Weights of a small mixture-of-experts language model, trained from scratch on English Wikipedia: 11 layers, vocabulary 16384.
Below are experts of layer 4 (counted from 0) of a mixture-of-experts language model. Rows are named router (the router's row for the expert), gate (a neuron's input weights, with its number), up (a neuron's input weights, with its number), down (a neuron's output weights, with its number) and show model dimensions 0-255. Each number is 50 + 12 x the weight over its row's rms, rounded and kept within 0 to 99.
Before each expert's rows: "mostly gets" lists some tokens that are sent to it at least half of the time. This comes from a sample of Wikipedia text that the model never trained on.

# expert 16
mostly gets: " Street", " Road", "ville", " Force", " Island", "shire"
router:43 50 47 54 29 18 37 58 40 47 44 38 38 59 77 49 55 24 47 64 41 65 45 32 42 60 31 60 47 44 55 49 40 46 37 39 30 69 64 43 55 38 50 45 68 47 49 48 64 29 32 35 41 40 40 32 47 60 41 51 50 60 29 68 64 51 51 59 43 52 51 79 35 65 62 49 64 44 53 40 52 42 64 75 37 46 49 43 38 48 59 51 52 47 48 48 68 66 41 50 45 34 45 46 50 75 33 43 55 38 57 49 31 33 62 58 54 51 39 47 44 51 34 66 23 63 29 20 54 39 55 35 62 49 39 20 61 54 44 59 48 47 23 43 26 62 49 48 61 51 48 45 42 54 24 55 46 47 62 61 55 65 44 54 39 29 69 55 42 84 32 39 37 38 41 62 51 43 48 53 44 51 53 39 54 59 38 36 65 42 43 35 64 52 52 62 61 53 58 63 54 42 65 31 54 36 47 47 62 47 34 57 52 37 71 54 53 51 62 41 27 48 59 47 39 48 49 62 63 42 52 60 63 49 36 36 33 41 36 35 45 49 35 45 27 56 51 22 80 48 44 46 54 56 43 56
gate0:63 86 47 55 43 45 43 51 75 48 55 37 51 49 56 46 71 22 38 72 44 33 52 70 35 45 56 49 54 64 44 47 49 59 21 59 64 58 47 47 45 46 43 61 31 29 22 57 49 39 41 21 49 68 60 36 48 65 23 47 51 52 32 42 47 51 56 55 41 69 59 51 42 52 61 64 38 36 45 56 54 45 48 45 70 41 33 50 51 55 56 55 40 67 51 45 69 40 57 40 58 56 34 53 39 37 52 47 36 49 48 57 45 35 52 52 56 46 42 46 55 48 41 47 39 54 39 53 28 43 44 34 55 51 59 48 51 89 60 39 35 71 63 71 58 48 39 61 41 65 35 48 52 53 32 52 51 49 47 54 48 47 40 53 27 30 61 40 38 38 52 56 59 52 58 14 64 63 70 56 25 53 54 63 38 56 48 63 51 51 75 55 41 50 48 58 46 54 43 30 48 42 39 23 49 54 65 41 34 31 46 61 71 58 51 59 60 59 51 48 60 36 36 56 72 71 52 67 37 62 43 37 40 43 53 64 33 28 45 60 43 47 41 30 56 62 59 38 73 42 62 32 44 38 62 40
up0:45 62 56 56 67 51 32 76 68 31 69 47 44 39 45 29 63 52 40 50 55 52 42 42 51 27 57 42 63 57 46 47 26 79 42 47 53 57 55 47 42 37 61 68 37 50 38 59 49 49 44 48 63 54 40 53 33 45 42 64 34 50 55 61 77 44 69 67 52 75 56 57 40 67 63 66 43 36 54 53 49 57 63 43 46 41 64 59 47 64 59 64 41 66 56 37 51 56 52 56 66 34 40 64 66 23 36 35 47 47 57 67 39 31 45 39 37 32 40 36 30 54 34 76 29 42 42 54 49 40 71 43 54 49 66 47 47 72 67 28 47 79 46 48 36 63 57 57 51 53 55 68 53 48 66 66 30 47 65 44 57 35 37 58 36 25 64 39 41 29 55 50 54 66 48 48 55 52 79 45 48 45 45 31 54 57 51 60 48 74 68 63 41 56 36 40 19 49 36 52 52 65 46 60 48 59 53 30 67 49 66 63 50 60 61 44 80 42 62 52 48 57 30 67 71 62 50 60 36 46 46 50 60 33 51 51 51 54 49 48 54 45 52 52 44 59 47 58 65 53 62 46 39 42 47 60
down0:66 27 56 42 59 35 45 74 56 48 66 53 38 50 72 49 55 59 44 63 45 50 63 42 62 42 49 75 32 62 36 58 49 48 73 40 34 36 59 61 67 59 48 41 46 48 63 37 31 61 57 58 23 31 41 61 63 50 56 66 39 50 60 69 45 57 65 45 50 49 54 57 36 64 74 32 44 39 45 73 68 50 37 30 41 61 53 46 29 41 38 50 58 76 34 54 58 44 32 52 44 66 53 50 46 47 41 63 67 70 72 51 54 41 45 40 55 59 58 41 58 59 53 73 49 42 29 71 46 42 52 39 64 64 39 61 44 56 38 53 61 56 48 46 70 56 56 59 45 74 34 47 66 60 30 49 59 66 36 39 37 51 53 49 26 61 63 60 58 56 47 51 49 63 66 71 55 23 49 43 40 49 47 81 62 60 47 56 37 64 60 35 30 41 47 37 43 62 49 65 55 47 52 67 59 54 48 42 30 27 52 48 58 46 33 61 40 57 72 59 43 28 51 40 37 55 65 34 57 45 59 43 54 66 55 42 58 67 45 57 31 44 55 60 58 46 48 36 38 38 65 67 75 48 57 49
gate1:54 41 42 42 29 49 20 52 67 65 34 45 47 66 28 48 56 67 36 61 25 63 50 51 44 53 47 62 27 62 51 47 66 47 47 42 53 55 54 28 63 46 68 51 82 66 40 62 45 56 57 34 36 52 60 49 53 54 28 27 63 70 64 40 41 39 74 36 53 42 49 65 29 48 46 48 44 54 51 42 71 55 74 47 62 37 50 49 49 76 44 28 23 46 67 46 45 59 42 53 53 43 55 55 31 64 38 56 66 52 40 25 58 49 61 30 32 42 43 45 33 39 45 43 47 39 33 42 39 66 41 40 60 42 26 50 53 63 33 53 65 58 49 51 49 63 71 36 46 58 43 46 52 52 53 51 46 46 51 36 37 47 60 46 24 52 39 39 42 70 37 45 45 58 42 52 39 54 52 50 48 54 57 29 42 58 83 17 58 57 48 29 52 54 58 53 48 49 64 51 44 40 61 41 39 64 36 67 59 56 35 42 50 29 76 72 53 34 66 68 44 56 59 43 37 40 55 62 56 36 46 45 54 56 48 45 33 46 40 72 57 61 35 54 35 54 66 45 53 53 58 45 45 38 52 38
up1:64 53 55 52 52 45 38 46 41 74 34 58 65 48 45 45 49 59 50 49 34 54 54 35 52 68 36 55 30 64 52 33 61 61 39 48 41 75 56 21 39 62 48 36 77 65 41 57 54 51 51 43 49 43 53 53 43 44 40 39 47 57 69 41 30 48 70 43 48 37 56 78 38 51 28 59 46 59 60 43 48 67 48 67 40 39 42 61 62 65 56 39 19 54 56 34 40 64 54 56 59 52 45 76 40 66 40 62 42 54 52 45 28 34 53 38 51 51 63 51 53 39 51 41 50 45 37 46 39 58 60 50 69 52 30 40 67 60 52 36 75 44 40 54 41 36 73 44 52 60 52 50 58 49 44 54 46 38 36 49 46 48 45 53 32 45 42 57 46 65 49 40 47 49 24 30 33 57 42 57 39 59 61 27 50 70 74 52 46 57 55 33 42 54 67 46 40 65 68 34 55 55 57 38 31 61 37 51 48 63 36 53 53 30 65 58 73 49 72 62 41 54 74 33 33 39 46 62 69 31 54 32 50 43 61 14 33 46 40 66 61 67 46 59 33 37 55 47 59 65 46 66 31 43 57 52
down1:50 58 80 52 42 48 51 41 64 51 78 58 30 42 64 55 59 51 66 57 33 44 23 44 57 27 59 69 45 77 53 69 37 56 52 44 52 65 60 61 46 34 55 60 55 63 52 55 51 47 34 46 46 55 46 74 41 42 26 51 42 45 48 51 56 56 46 52 49 54 61 58 63 55 54 52 43 43 43 62 40 39 50 52 39 59 60 46 72 58 43 42 67 36 56 73 55 39 38 51 65 43 56 60 43 41 44 47 37 52 50 86 67 52 54 18 63 50 47 50 62 57 54 40 79 51 52 26 55 66 60 25 28 44 73 55 67 54 54 40 39 66 62 63 42 83 41 29 70 46 51 45 39 63 51 47 38 44 58 49 59 63 46 40 66 65 37 31 52 51 53 39 40 51 56 47 76 53 56 30 54 66 41 40 47 45 79 51 48 55 50 59 64 70 58 53 58 38 50 51 44 60 43 61 62 33 55 60 41 75 55 41 62 44 55 61 43 39 29 37 54 61 43 64 41 48 65 52 65 51 33 59 36 50 74 51 26 56 65 55 28 42 43 37 62 53 47 45 39 40 69 37 48 64 56 45

# expert 25
mostly gets: " the", " a", " his", "'s", " and", " an"
router:38 44 34 58 37 42 32 72 45 47 31 46 67 68 66 29 46 45 39 56 40 58 50 37 42 54 52 43 49 38 64 45 40 56 42 44 40 51 58 41 80 47 46 40 59 42 45 47 41 46 52 46 45 50 46 36 51 57 46 48 58 63 40 61 61 48 35 45 37 74 39 72 40 64 66 32 75 23 61 37 29 21 47 73 46 48 64 28 48 36 61 54 56 35 51 26 57 60 50 60 27 37 45 46 52 67 27 46 40 43 48 43 43 44 57 41 62 62 27 60 23 71 41 65 51 65 37 34 65 46 62 32 67 50 25 52 65 57 48 49 49 45 46 37 50 55 49 53 48 52 57 50 37 43 51 57 41 40 62 54 58 52 54 74 38 45 54 53 34 54 51 44 40 40 51 64 62 35 60 70 63 61 56 38 63 61 29 52 54 33 38 46 53 42 54 63 58 60 59 59 63 41 70 39 55 46 36 38 66 37 45 69 62 25 59 57 62 32 38 63 50 51 59 29 25 33 31 70 79 49 63 64 71 41 33 47 57 40 34 55 36 44 44 41 49 66 54 38 51 49 54 38 60 50 49 54
gate0:23 22 49 56 48 36 40 36 30 55 59 57 54 59 41 34 68 70 32 61 62 49 51 50 62 43 53 47 43 61 51 49 62 55 38 61 71 54 80 51 52 39 50 49 55 49 32 58 61 44 53 54 42 40 31 64 51 52 62 44 60 65 66 52 42 62 36 42 63 45 44 45 47 42 64 52 62 48 31 44 61 46 41 33 31 31 57 56 77 39 59 39 64 55 42 60 60 63 43 34 56 54 50 49 12 48 36 60 37 68 32 44 46 50 42 33 35 48 45 41 31 26 25 52 52 62 62 51 51 47 40 42 59 47 59 41 47 53 49 70 64 44 71 69 51 44 37 49 62 59 37 46 59 44 40 51 48 63 34 55 29 42 59 66 36 66 40 50 29 57 51 60 50 51 27 48 46 49 50 50 37 63 51 16 42 46 67 55 81 48 50 55 65 64 28 73 53 57 49 60 47 32 61 40 40 37 54 54 40 49 53 37 53 40 59 48 64 33 38 62 60 27 57 67 30 54 26 57 58 28 51 46 25 52 53 74 66 44 45 32 52 66 51 55 49 57 58 68 52 40 58 44 59 28 49 48
up0:16 39 36 50 53 52 57 51 37 50 56 51 51 63 54 57 37 50 30 46 67 49 54 52 72 47 60 53 41 54 39 40 64 49 62 58 77 51 78 48 60 54 62 40 44 36 37 47 54 44 40 53 42 51 19 61 48 48 70 45 51 51 61 44 60 53 64 48 60 52 52 67 66 45 51 61 50 65 36 60 57 35 66 37 59 24 65 56 78 45 63 42 61 40 60 39 68 57 36 61 58 45 35 58 19 53 36 38 43 44 42 61 51 53 59 53 55 42 45 50 48 31 44 61 45 50 42 37 59 48 49 56 64 47 39 36 31 40 38 71 50 28 68 53 52 52 38 58 53 76 48 57 39 66 31 55 66 77 45 60 41 43 61 63 43 52 50 51 56 63 45 53 50 59 50 41 67 75 54 64 47 70 68 28 34 48 70 51 52 41 72 47 70 70 41 66 51 53 47 56 55 33 45 55 41 37 45 43 53 41 68 52 76 35 62 47 35 26 44 49 70 25 71 42 39 66 39 33 59 29 63 48 37 33 40 64 68 54 45 56 60 58 60 29 50 42 37 64 55 42 60 45 54 55 51 30
down0:58 63 41 45 46 65 56 41 55 67 64 49 52 56 50 41 61 41 53 47 44 52 66 48 42 51 41 49 51 69 55 46 63 41 53 37 68 54 45 58 59 57 52 59 52 55 58 76 48 61 79 64 26 55 44 76 39 38 57 66 17 57 62 39 61 49 66 44 33 60 66 50 56 56 51 60 29 35 40 38 55 35 35 62 43 25 32 61 48 50 57 38 58 62 49 36 49 61 51 41 48 41 40 68 53 70 47 57 60 41 39 64 68 51 51 32 46 46 55 36 37 58 47 57 27 54 61 54 48 49 38 52 23 33 57 67 49 33 34 71 48 38 60 48 48 54 50 64 51 58 51 43 30 55 59 62 45 43 39 67 54 33 25 69 61 51 40 72 25 40 60 51 51 22 59 42 56 71 36 33 52 56 31 54 49 56 63 45 48 45 44 51 38 53 69 64 56 44 38 38 43 39 33 60 62 66 56 45 71 68 39 45 57 66 43 46 54 41 49 49 38 52 68 57 37 74 73 68 71 47 58 49 50 28 68 28 59 54 63 70 54 68 27 54 68 50 47 61 48 51 47 75 55 40 48 64
gate1:28 39 37 46 38 46 44 42 73 62 52 49 61 52 54 60 63 45 51 57 43 57 50 69 49 89 53 63 52 43 59 57 55 52 65 46 56 55 52 54 37 44 24 56 69 50 40 53 49 49 41 58 40 57 36 45 80 58 58 40 64 62 58 55 57 47 50 30 34 59 40 69 36 46 47 58 59 45 66 53 69 49 52 35 45 15 51 29 38 47 41 62 59 51 48 38 38 40 40 48 60 28 45 49 56 57 41 97 50 56 22 48 43 54 38 55 29 35 62 86 48 28 78 66 48 57 53 41 53 41 64 66 50 46 31 59 49 36 42 44 65 37 62 45 43 73 39 62 42 36 40 51 51 53 42 58 42 31 50 46 40 45 52 59 68 50 36 65 49 64 54 49 49 53 69 47 48 53 58 46 44 54 46 36 60 61 46 54 45 46 32 47 59 58 80 39 65 30 45 65 55 70 42 83 65 62 43 27 32 60 64 41 46 35 67 42 56 27 51 59 42 55 53 46 51 47 60 44 53 53 41 48 36 44 45 46 41 58 48 36 62 34 39 49 66 59 48 53 47 34 30 63 38 50 45 49
up1:32 49 64 49 49 44 58 30 74 57 63 49 66 34 75 54 54 31 42 45 47 50 49 78 63 68 52 43 46 43 79 43 60 55 50 58 43 60 56 56 41 40 48 43 64 44 39 60 49 53 49 37 42 49 40 69 65 58 43 52 66 32 72 61 55 33 33 41 45 42 39 57 27 39 47 44 57 48 59 31 69 47 31 20 63 21 54 42 37 32 39 68 44 53 48 51 55 60 41 44 41 41 47 51 61 70 75 69 40 53 38 47 53 53 68 40 53 44 60 65 56 36 51 62 39 55 41 56 29 47 52 73 51 56 36 51 59 40 54 51 65 29 72 44 53 72 32 70 50 41 32 37 50 44 41 53 30 29 34 42 65 33 54 53 57 41 32 65 46 57 35 59 54 47 74 43 21 70 59 50 33 69 29 56 55 51 50 43 58 64 45 43 57 57 55 44 64 63 52 46 68 81 47 66 57 52 39 34 48 42 73 45 41 48 72 50 55 46 45 56 66 56 52 46 42 64 55 50 45 56 62 45 53 54 41 51 47 74 40 23 55 54 44 47 61 50 38 58 59 46 31 52 44 54 65 62
down1:72 34 56 53 54 59 45 52 56 55 39 61 49 53 49 47 19 52 51 61 63 39 47 56 60 13 47 63 58 38 54 45 50 74 74 68 36 40 33 50 40 50 43 47 68 36 51 50 37 57 64 37 45 51 43 55 63 47 46 59 40 37 40 36 30 42 63 53 55 52 22 37 66 33 63 56 43 52 41 68 48 46 38 51 70 62 52 72 62 43 55 56 39 49 47 55 45 64 45 61 33 41 37 49 43 46 42 37 38 66 70 56 63 39 62 72 55 75 43 39 69 44 53 36 70 42 37 52 32 27 40 51 54 81 68 65 37 43 64 61 45 50 39 54 26 51 66 47 55 52 51 44 59 49 64 40 46 56 49 60 61 64 45 30 42 40 60 42 62 43 54 61 49 60 28 39 44 45 44 58 47 45 30 64 60 33 48 40 68 27 71 39 53 61 50 54 52 51 41 47 55 49 50 32 56 79 42 61 48 53 48 38 30 46 64 48 51 70 56 41 28 42 56 49 33 81 51 33 49 26 62 49 41 31 37 41 63 43 64 48 47 44 24 34 38 35 50 63 54 51 49 49 63 51 72 39

# expert 19
mostly gets: " this", " two", " one", " all", " he", " three"
router:45 35 44 63 42 38 56 65 53 51 43 51 66 62 53 33 45 47 41 55 36 69 48 29 32 56 45 37 49 47 55 50 38 37 25 37 48 49 52 35 56 34 37 27 66 45 45 38 55 49 46 40 44 44 47 51 69 68 46 35 66 62 32 61 56 60 40 39 46 59 31 60 33 47 57 46 57 40 55 43 28 41 52 57 57 52 73 45 48 41 58 69 47 45 30 43 57 67 31 55 37 43 52 30 65 64 35 46 51 54 52 32 52 32 55 50 57 60 35 56 24 67 40 61 47 70 41 49 74 49 69 48 50 49 41 46 61 56 29 65 31 44 28 27 40 53 20 57 65 55 67 36 32 44 20 67 39 29 67 47 57 50 32 57 38 40 54 49 52 59 54 36 45 36 28 70 69 46 52 49 60 62 61 39 67 68 44 46 62 56 33 35 64 53 55 61 57 75 65 61 60 32 59 48 70 49 35 51 75 44 60 66 57 50 54 46 61 40 49 48 47 54 53 33 32 33 43 61 58 40 57 48 59 36 44 41 40 41 41 53 32 31 51 31 29 63 56 38 60 37 55 31 50 49 42 55
gate0:50 56 26 59 47 46 47 72 42 40 56 56 44 63 35 71 39 45 77 47 37 64 44 28 51 50 52 23 64 57 42 45 48 60 62 67 42 51 46 31 49 55 50 58 41 47 60 58 55 50 63 37 66 49 61 39 50 52 47 50 59 50 46 46 65 49 52 54 56 40 53 38 66 52 39 49 35 56 46 60 36 39 56 69 66 41 46 56 48 51 56 46 40 20 22 26 61 38 57 50 79 25 51 50 53 50 71 64 54 58 58 44 34 60 58 42 57 53 54 63 51 40 44 56 34 58 48 58 47 44 56 65 53 37 39 43 57 55 40 50 74 44 71 52 31 61 51 15 48 62 65 49 52 56 40 46 53 81 49 55 41 60 51 52 53 55 40 84 30 76 49 38 47 44 61 38 70 41 56 24 75 54 37 71 62 39 38 44 40 54 22 42 30 59 22 54 48 59 62 32 53 44 73 51 57 43 51 35 64 62 39 40 42 62 42 31 49 56 43 31 48 58 60 42 50 41 46 52 33 51 52 61 33 66 50 66 48 60 43 50 51 58 66 36 36 49 24 40 57 52 64 58 33 30 52 49
up0:64 62 64 50 47 42 62 71 52 36 61 43 45 41 40 63 27 35 75 54 49 54 45 50 67 52 34 37 58 48 44 38 43 60 71 47 60 59 55 46 43 60 52 47 41 37 51 61 60 70 42 32 55 50 53 62 46 58 39 57 70 37 32 63 67 40 34 63 60 44 60 54 85 61 49 39 37 48 47 62 58 40 62 77 46 30 37 55 49 67 46 35 36 25 54 36 76 41 69 27 67 46 54 51 65 49 69 75 41 50 51 40 36 39 53 47 41 59 57 58 40 47 55 71 31 72 54 56 41 38 49 62 48 39 50 61 47 57 56 44 57 63 68 38 74 33 51 40 66 53 31 48 56 65 50 45 44 80 52 47 28 47 59 38 48 41 50 60 43 82 47 59 48 46 60 59 52 54 56 31 57 46 51 32 51 52 24 56 45 56 59 41 39 65 33 42 49 56 70 43 50 80 71 58 69 46 76 46 48 57 37 27 57 47 47 49 43 44 65 38 50 63 53 40 43 44 65 53 33 53 33 59 55 56 56 79 47 40 59 40 40 45 63 55 56 62 41 33 57 50 54 39 56 51 45 66
down0:62 62 44 51 46 34 59 54 46 54 69 43 23 58 31 51 28 35 62 65 49 51 58 62 55 33 76 52 47 64 57 55 79 74 38 49 24 51 42 50 56 56 47 47 50 37 64 61 73 56 61 45 60 47 27 45 41 48 57 47 49 47 44 41 56 48 55 46 49 60 35 58 52 41 55 48 44 51 48 38 37 73 57 57 49 37 39 50 38 61 46 45 47 33 47 44 33 51 60 54 73 33 33 35 55 58 71 60 45 46 52 58 47 54 45 49 48 54 34 40 56 44 43 50 65 44 55 49 61 59 58 65 43 17 54 66 31 72 45 48 47 58 56 35 72 63 61 62 21 58 32 52 50 47 62 61 61 50 61 45 53 72 34 75 49 55 51 42 31 75 45 53 38 74 53 49 32 48 63 45 39 45 59 52 42 46 67 49 30 65 61 46 41 29 66 49 67 64 63 55 42 46 36 72 45 30 54 51 52 45 37 67 43 42 31 70 20 31 40 44 65 38 41 61 53 40 37 36 43 47 54 42 46 54 72 32 40 35 73 32 46 47 44 46 44 33 64 25 71 48 45 52 59 63 44 55
gate1:61 66 41 38 35 44 43 19 56 59 52 35 55 67 27 45 53 42 65 57 45 37 22 38 64 67 25 43 44 49 60 56 62 61 58 69 34 45 61 26 36 63 38 47 70 47 39 44 61 65 53 27 37 54 44 53 78 56 50 45 39 46 42 53 49 64 72 45 61 37 46 40 49 54 39 78 31 32 54 61 45 39 81 62 54 58 49 46 59 68 68 33 70 63 56 54 60 37 66 37 41 61 38 59 48 59 45 50 42 59 49 39 34 52 34 56 60 45 46 52 61 49 44 52 48 66 41 33 65 54 56 57 99 52 51 36 46 46 41 48 78 41 49 33 46 50 29 62 46 56 43 50 52 52 55 30 55 56 42 47 51 25 48 58 37 51 47 48 53 52 53 45 34 49 57 49 46 54 40 56 44 54 62 47 43 35 39 66 52 49 41 47 47 52 49 71 38 58 76 37 63 65 64 30 31 52 62 46 47 52 40 49 60 48 45 40 44 56 67 59 60 25 31 54 43 47 68 49 53 66 36 53 61 61 45 70 66 58 50 45 71 37 56 44 44 25 69 49 61 68 59 67 57 37 53 44
up1:61 62 45 46 57 40 55 29 46 49 42 28 38 60 54 46 43 55 26 75 46 31 58 63 31 55 53 43 44 49 40 67 62 46 54 62 56 41 64 62 45 64 56 62 70 32 32 48 43 43 54 49 43 42 27 30 41 28 68 54 44 51 64 41 53 40 42 41 71 57 52 71 43 53 21 50 49 41 68 69 43 37 57 49 32 47 54 33 40 51 38 77 50 54 45 50 51 54 57 57 39 57 46 53 36 45 58 66 54 62 35 38 55 45 49 56 57 54 55 49 31 51 58 54 65 48 30 36 65 37 56 37 62 60 50 57 31 28 66 50 71 31 56 36 48 56 55 68 30 54 66 50 64 49 48 47 51 41 54 69 35 32 46 29 28 39 40 40 64 42 39 54 51 53 55 27 41 31 33 44 34 44 42 43 49 58 55 53 43 51 90 53 45 46 48 65 41 50 71 53 50 43 56 48 48 43 70 53 48 50 28 75 44 65 50 40 42 40 50 28 48 38 57 51 21 45 60 53 45 32 59 64 60 41 54 69 70 46 54 51 65 22 54 43 47 53 48 42 66 59 39 48 81 56 59 23
down1:40 47 50 36 56 45 59 41 63 68 49 69 52 44 40 61 64 63 58 44 45 67 38 27 52 68 65 42 35 38 73 37 47 42 54 46 55 66 53 53 52 59 25 32 51 73 54 42 51 66 36 51 50 51 43 49 45 52 55 38 49 51 52 58 66 39 43 48 55 45 43 50 49 37 35 35 60 49 54 57 70 47 44 67 59 49 62 53 56 47 60 55 30 58 37 43 53 66 56 37 47 44 28 43 60 44 48 28 43 51 61 50 73 50 43 64 48 42 36 54 58 53 35 43 65 71 55 74 34 66 42 50 42 51 51 46 50 82 59 58 43 48 50 21 50 48 44 45 54 64 55 42 74 47 60 44 83 43 51 65 63 72 47 55 32 54 35 56 55 48 74 30 50 40 50 55 74 65 57 41 65 39 47 34 66 52 39 49 65 63 61 49 42 46 59 53 46 36 60 67 75 62 62 41 52 75 38 67 74 42 71 33 56 44 36 57 52 74 39 69 56 52 51 56 51 47 39 63 48 78 26 44 51 78 60 58 39 31 47 53 61 22 66 29 52 45 38 49 40 48 65 64 53 59 39 69

# expert 13
mostly gets: " all", " Best", " All", " One", " most", "the"
router:46 25 47 67 31 43 28 71 38 43 37 48 60 62 70 39 58 33 51 66 51 51 42 27 39 55 32 56 49 50 66 52 34 47 24 38 47 60 47 47 63 41 37 39 77 47 43 36 55 36 42 43 32 52 44 37 54 50 41 48 73 56 42 70 54 48 36 43 37 58 25 75 27 43 61 40 67 31 51 34 41 45 50 60 53 53 51 43 53 46 61 52 51 36 53 42 63 63 34 49 44 25 48 45 59 79 46 44 53 29 54 36 41 37 46 50 50 62 42 44 39 64 26 55 48 62 24 36 73 43 63 33 52 45 49 53 74 61 50 51 48 45 31 46 42 52 41 55 60 45 55 26 42 49 49 53 52 42 53 59 53 63 54 61 42 39 57 48 47 67 52 41 46 44 51 84 60 23 48 56 73 52 46 47 74 51 35 49 53 36 45 30 60 57 41 59 61 62 62 58 58 49 73 48 67 52 52 50 71 29 42 59 50 42 53 59 74 45 57 55 48 51 53 55 44 22 42 67 46 51 57 70 57 44 37 39 34 52 33 36 28 48 41 40 40 55 51 32 76 39 55 46 69 60 50 42
gate0:71 57 49 42 44 59 45 39 50 51 50 60 55 52 27 51 64 44 58 58 38 41 41 54 45 72 39 73 63 68 51 40 54 54 43 57 56 67 47 48 50 65 65 60 52 49 46 41 60 56 38 33 44 35 40 64 35 44 43 43 55 63 41 60 46 34 46 61 40 31 40 60 42 37 59 45 58 48 59 39 30 44 37 49 61 48 38 39 57 37 50 56 54 17 59 51 49 66 45 66 37 59 46 44 44 43 34 42 70 68 46 54 65 35 37 66 39 56 65 44 47 39 30 29 47 59 47 45 74 41 53 46 29 34 56 49 38 79 73 51 53 47 53 51 47 62 39 48 60 58 64 84 72 59 49 45 63 61 45 59 43 57 51 38 50 68 45 46 40 44 75 74 53 48 73 45 72 34 33 44 62 63 44 60 51 47 62 30 47 47 57 48 54 70 20 73 40 52 46 37 45 50 76 38 58 44 52 73 34 61 34 43 49 60 41 18 54 62 45 55 44 53 65 51 46 45 43 36 35 62 83 43 53 38 64 39 46 46 37 47 39 67 42 30 43 64 62 64 55 39 54 35 55 62 62 28
up0:43 47 54 44 64 39 51 43 46 55 31 69 62 38 49 50 44 38 42 50 43 64 41 59 36 51 63 70 65 57 63 57 45 53 54 61 66 44 57 42 58 62 43 49 63 59 37 44 69 51 33 44 48 41 38 50 58 63 36 38 41 64 42 49 65 73 66 59 54 35 42 26 57 49 56 51 47 58 50 47 46 60 29 73 78 60 51 41 52 30 61 74 54 43 67 36 19 67 59 46 52 45 44 58 72 64 60 48 62 55 48 39 48 45 41 81 36 43 69 58 48 42 39 60 48 43 55 48 74 47 37 56 47 39 42 58 46 86 57 62 48 51 58 37 41 55 55 42 72 45 71 62 66 57 48 50 73 42 35 70 41 61 40 53 53 52 25 61 39 25 67 76 57 65 53 54 77 37 55 52 67 48 47 62 66 50 65 31 40 43 44 57 39 62 61 57 46 41 54 57 25 55 69 53 65 39 45 51 37 35 47 37 51 52 56 27 51 74 62 60 37 68 52 29 43 29 47 46 56 49 59 38 48 41 66 55 40 30 44 47 43 39 54 33 53 37 47 45 46 35 31 61 42 58 28 42
down0:49 47 62 41 48 44 52 27 42 56 21 58 71 52 31 80 50 43 40 32 62 51 52 55 54 41 51 33 69 51 40 55 47 61 44 72 63 52 41 52 68 57 38 50 28 46 53 74 36 45 76 54 40 59 52 53 57 35 51 36 46 42 48 42 37 49 29 48 26 61 38 62 42 30 34 33 41 57 43 57 32 51 44 44 33 65 45 40 64 57 50 47 68 44 41 46 51 54 44 52 38 46 79 59 78 59 46 42 46 54 69 48 45 33 55 66 50 50 49 62 37 65 49 61 27 53 65 42 37 38 50 48 54 46 36 67 67 74 59 67 18 56 49 44 55 37 29 41 37 66 42 45 55 77 58 52 42 61 64 43 68 56 42 38 45 63 41 43 58 56 50 59 61 62 26 55 30 53 21 69 58 38 58 86 35 43 70 56 42 42 50 51 53 63 68 49 64 53 43 54 66 72 42 38 45 40 43 48 45 29 54 50 39 42 47 59 26 52 65 48 45 62 52 46 32 42 58 52 46 66 69 42 44 64 33 63 46 38 49 49 62 65 63 59 54 37 47 50 47 57 53 35 61 52 51 43
gate1:58 20 45 44 34 51 48 68 42 55 54 41 38 48 63 34 63 41 63 52 38 44 52 56 43 49 48 37 46 33 38 51 39 48 47 35 50 38 42 59 45 50 39 69 58 49 75 48 53 49 36 42 47 40 60 26 70 63 56 58 45 43 58 61 31 42 54 47 32 56 43 53 52 70 57 47 64 64 50 53 34 47 49 55 69 33 32 44 48 61 26 49 50 49 65 55 47 33 50 63 46 47 56 41 61 63 51 47 36 32 45 65 53 52 62 42 47 50 43 58 44 71 48 45 45 44 76 37 66 31 56 35 37 27 61 56 89 65 77 52 37 49 59 29 49 61 67 53 57 51 58 58 60 61 29 49 55 38 47 75 50 65 62 44 65 51 38 55 50 44 59 60 45 69 48 61 47 39 67 50 44 52 36 52 40 35 20 65 59 60 63 48 31 57 61 74 43 36 62 47 51 30 52 53 48 56 41 70 64 48 54 34 45 48 43 44 58 57 43 59 51 48 59 43 52 34 75 39 63 25 77 33 46 48 66 38 56 56 42 37 54 15 29 42 74 52 36 74 43 62 49 42 58 39 67 42
up1:66 42 48 55 33 55 42 52 55 47 50 47 29 48 59 46 61 37 55 47 61 46 41 37 33 62 52 50 32 49 46 46 32 58 54 43 46 47 44 84 33 33 55 59 53 35 41 49 43 58 37 43 51 43 60 46 48 75 53 39 51 53 48 51 48 46 62 67 44 71 54 49 54 36 36 60 69 62 57 62 43 32 41 51 62 40 48 36 72 54 35 51 40 50 59 42 61 35 30 57 70 51 51 27 61 61 55 51 35 62 42 59 60 44 60 50 48 46 43 52 50 61 46 37 48 38 71 50 40 41 58 29 47 35 66 51 72 64 70 46 53 53 36 31 51 68 52 64 53 60 41 59 62 52 46 42 72 21 68 69 45 68 48 35 54 49 60 52 76 55 46 39 36 55 46 57 47 35 49 29 47 53 35 39 37 41 31 69 32 55 46 36 51 66 66 68 41 52 57 70 40 65 61 42 22 42 11 83 43 51 67 26 24 64 41 46 39 67 48 52 40 42 47 47 51 58 66 44 57 43 78 40 53 56 66 43 37 52 39 61 46 31 39 64 60 56 25 65 35 46 39 50 53 49 50 47
down1:48 33 78 24 41 33 57 56 65 46 37 31 30 53 47 31 57 42 52 44 44 46 37 65 52 29 58 48 54 53 48 53 60 49 59 36 51 53 52 42 58 48 51 59 52 47 68 45 64 49 63 79 35 59 47 47 68 51 45 54 29 49 60 56 23 38 41 68 57 40 53 49 47 37 43 63 39 54 37 57 52 70 44 56 56 62 45 22 20 73 45 60 42 30 53 33 42 47 39 47 36 59 49 62 63 43 58 37 45 49 73 55 48 37 52 43 54 45 31 72 44 45 36 52 42 59 40 35 55 42 26 49 74 40 52 43 53 41 76 42 41 55 55 60 58 57 39 44 67 46 40 40 50 47 59 37 50 57 51 42 73 37 36 47 47 54 45 74 77 60 31 65 33 50 51 33 41 44 23 52 45 43 50 41 38 49 78 50 70 56 55 51 42 43 68 43 49 54 50 64 63 39 44 44 41 48 38 27 56 66 39 43 68 60 40 60 47 53 45 78 60 37 33 51 33 63 29 60 76 41 51 61 31 57 29 64 45 48 24 48 42 49 56 56 73 57 55 54 33 50 43 59 55 44 61 68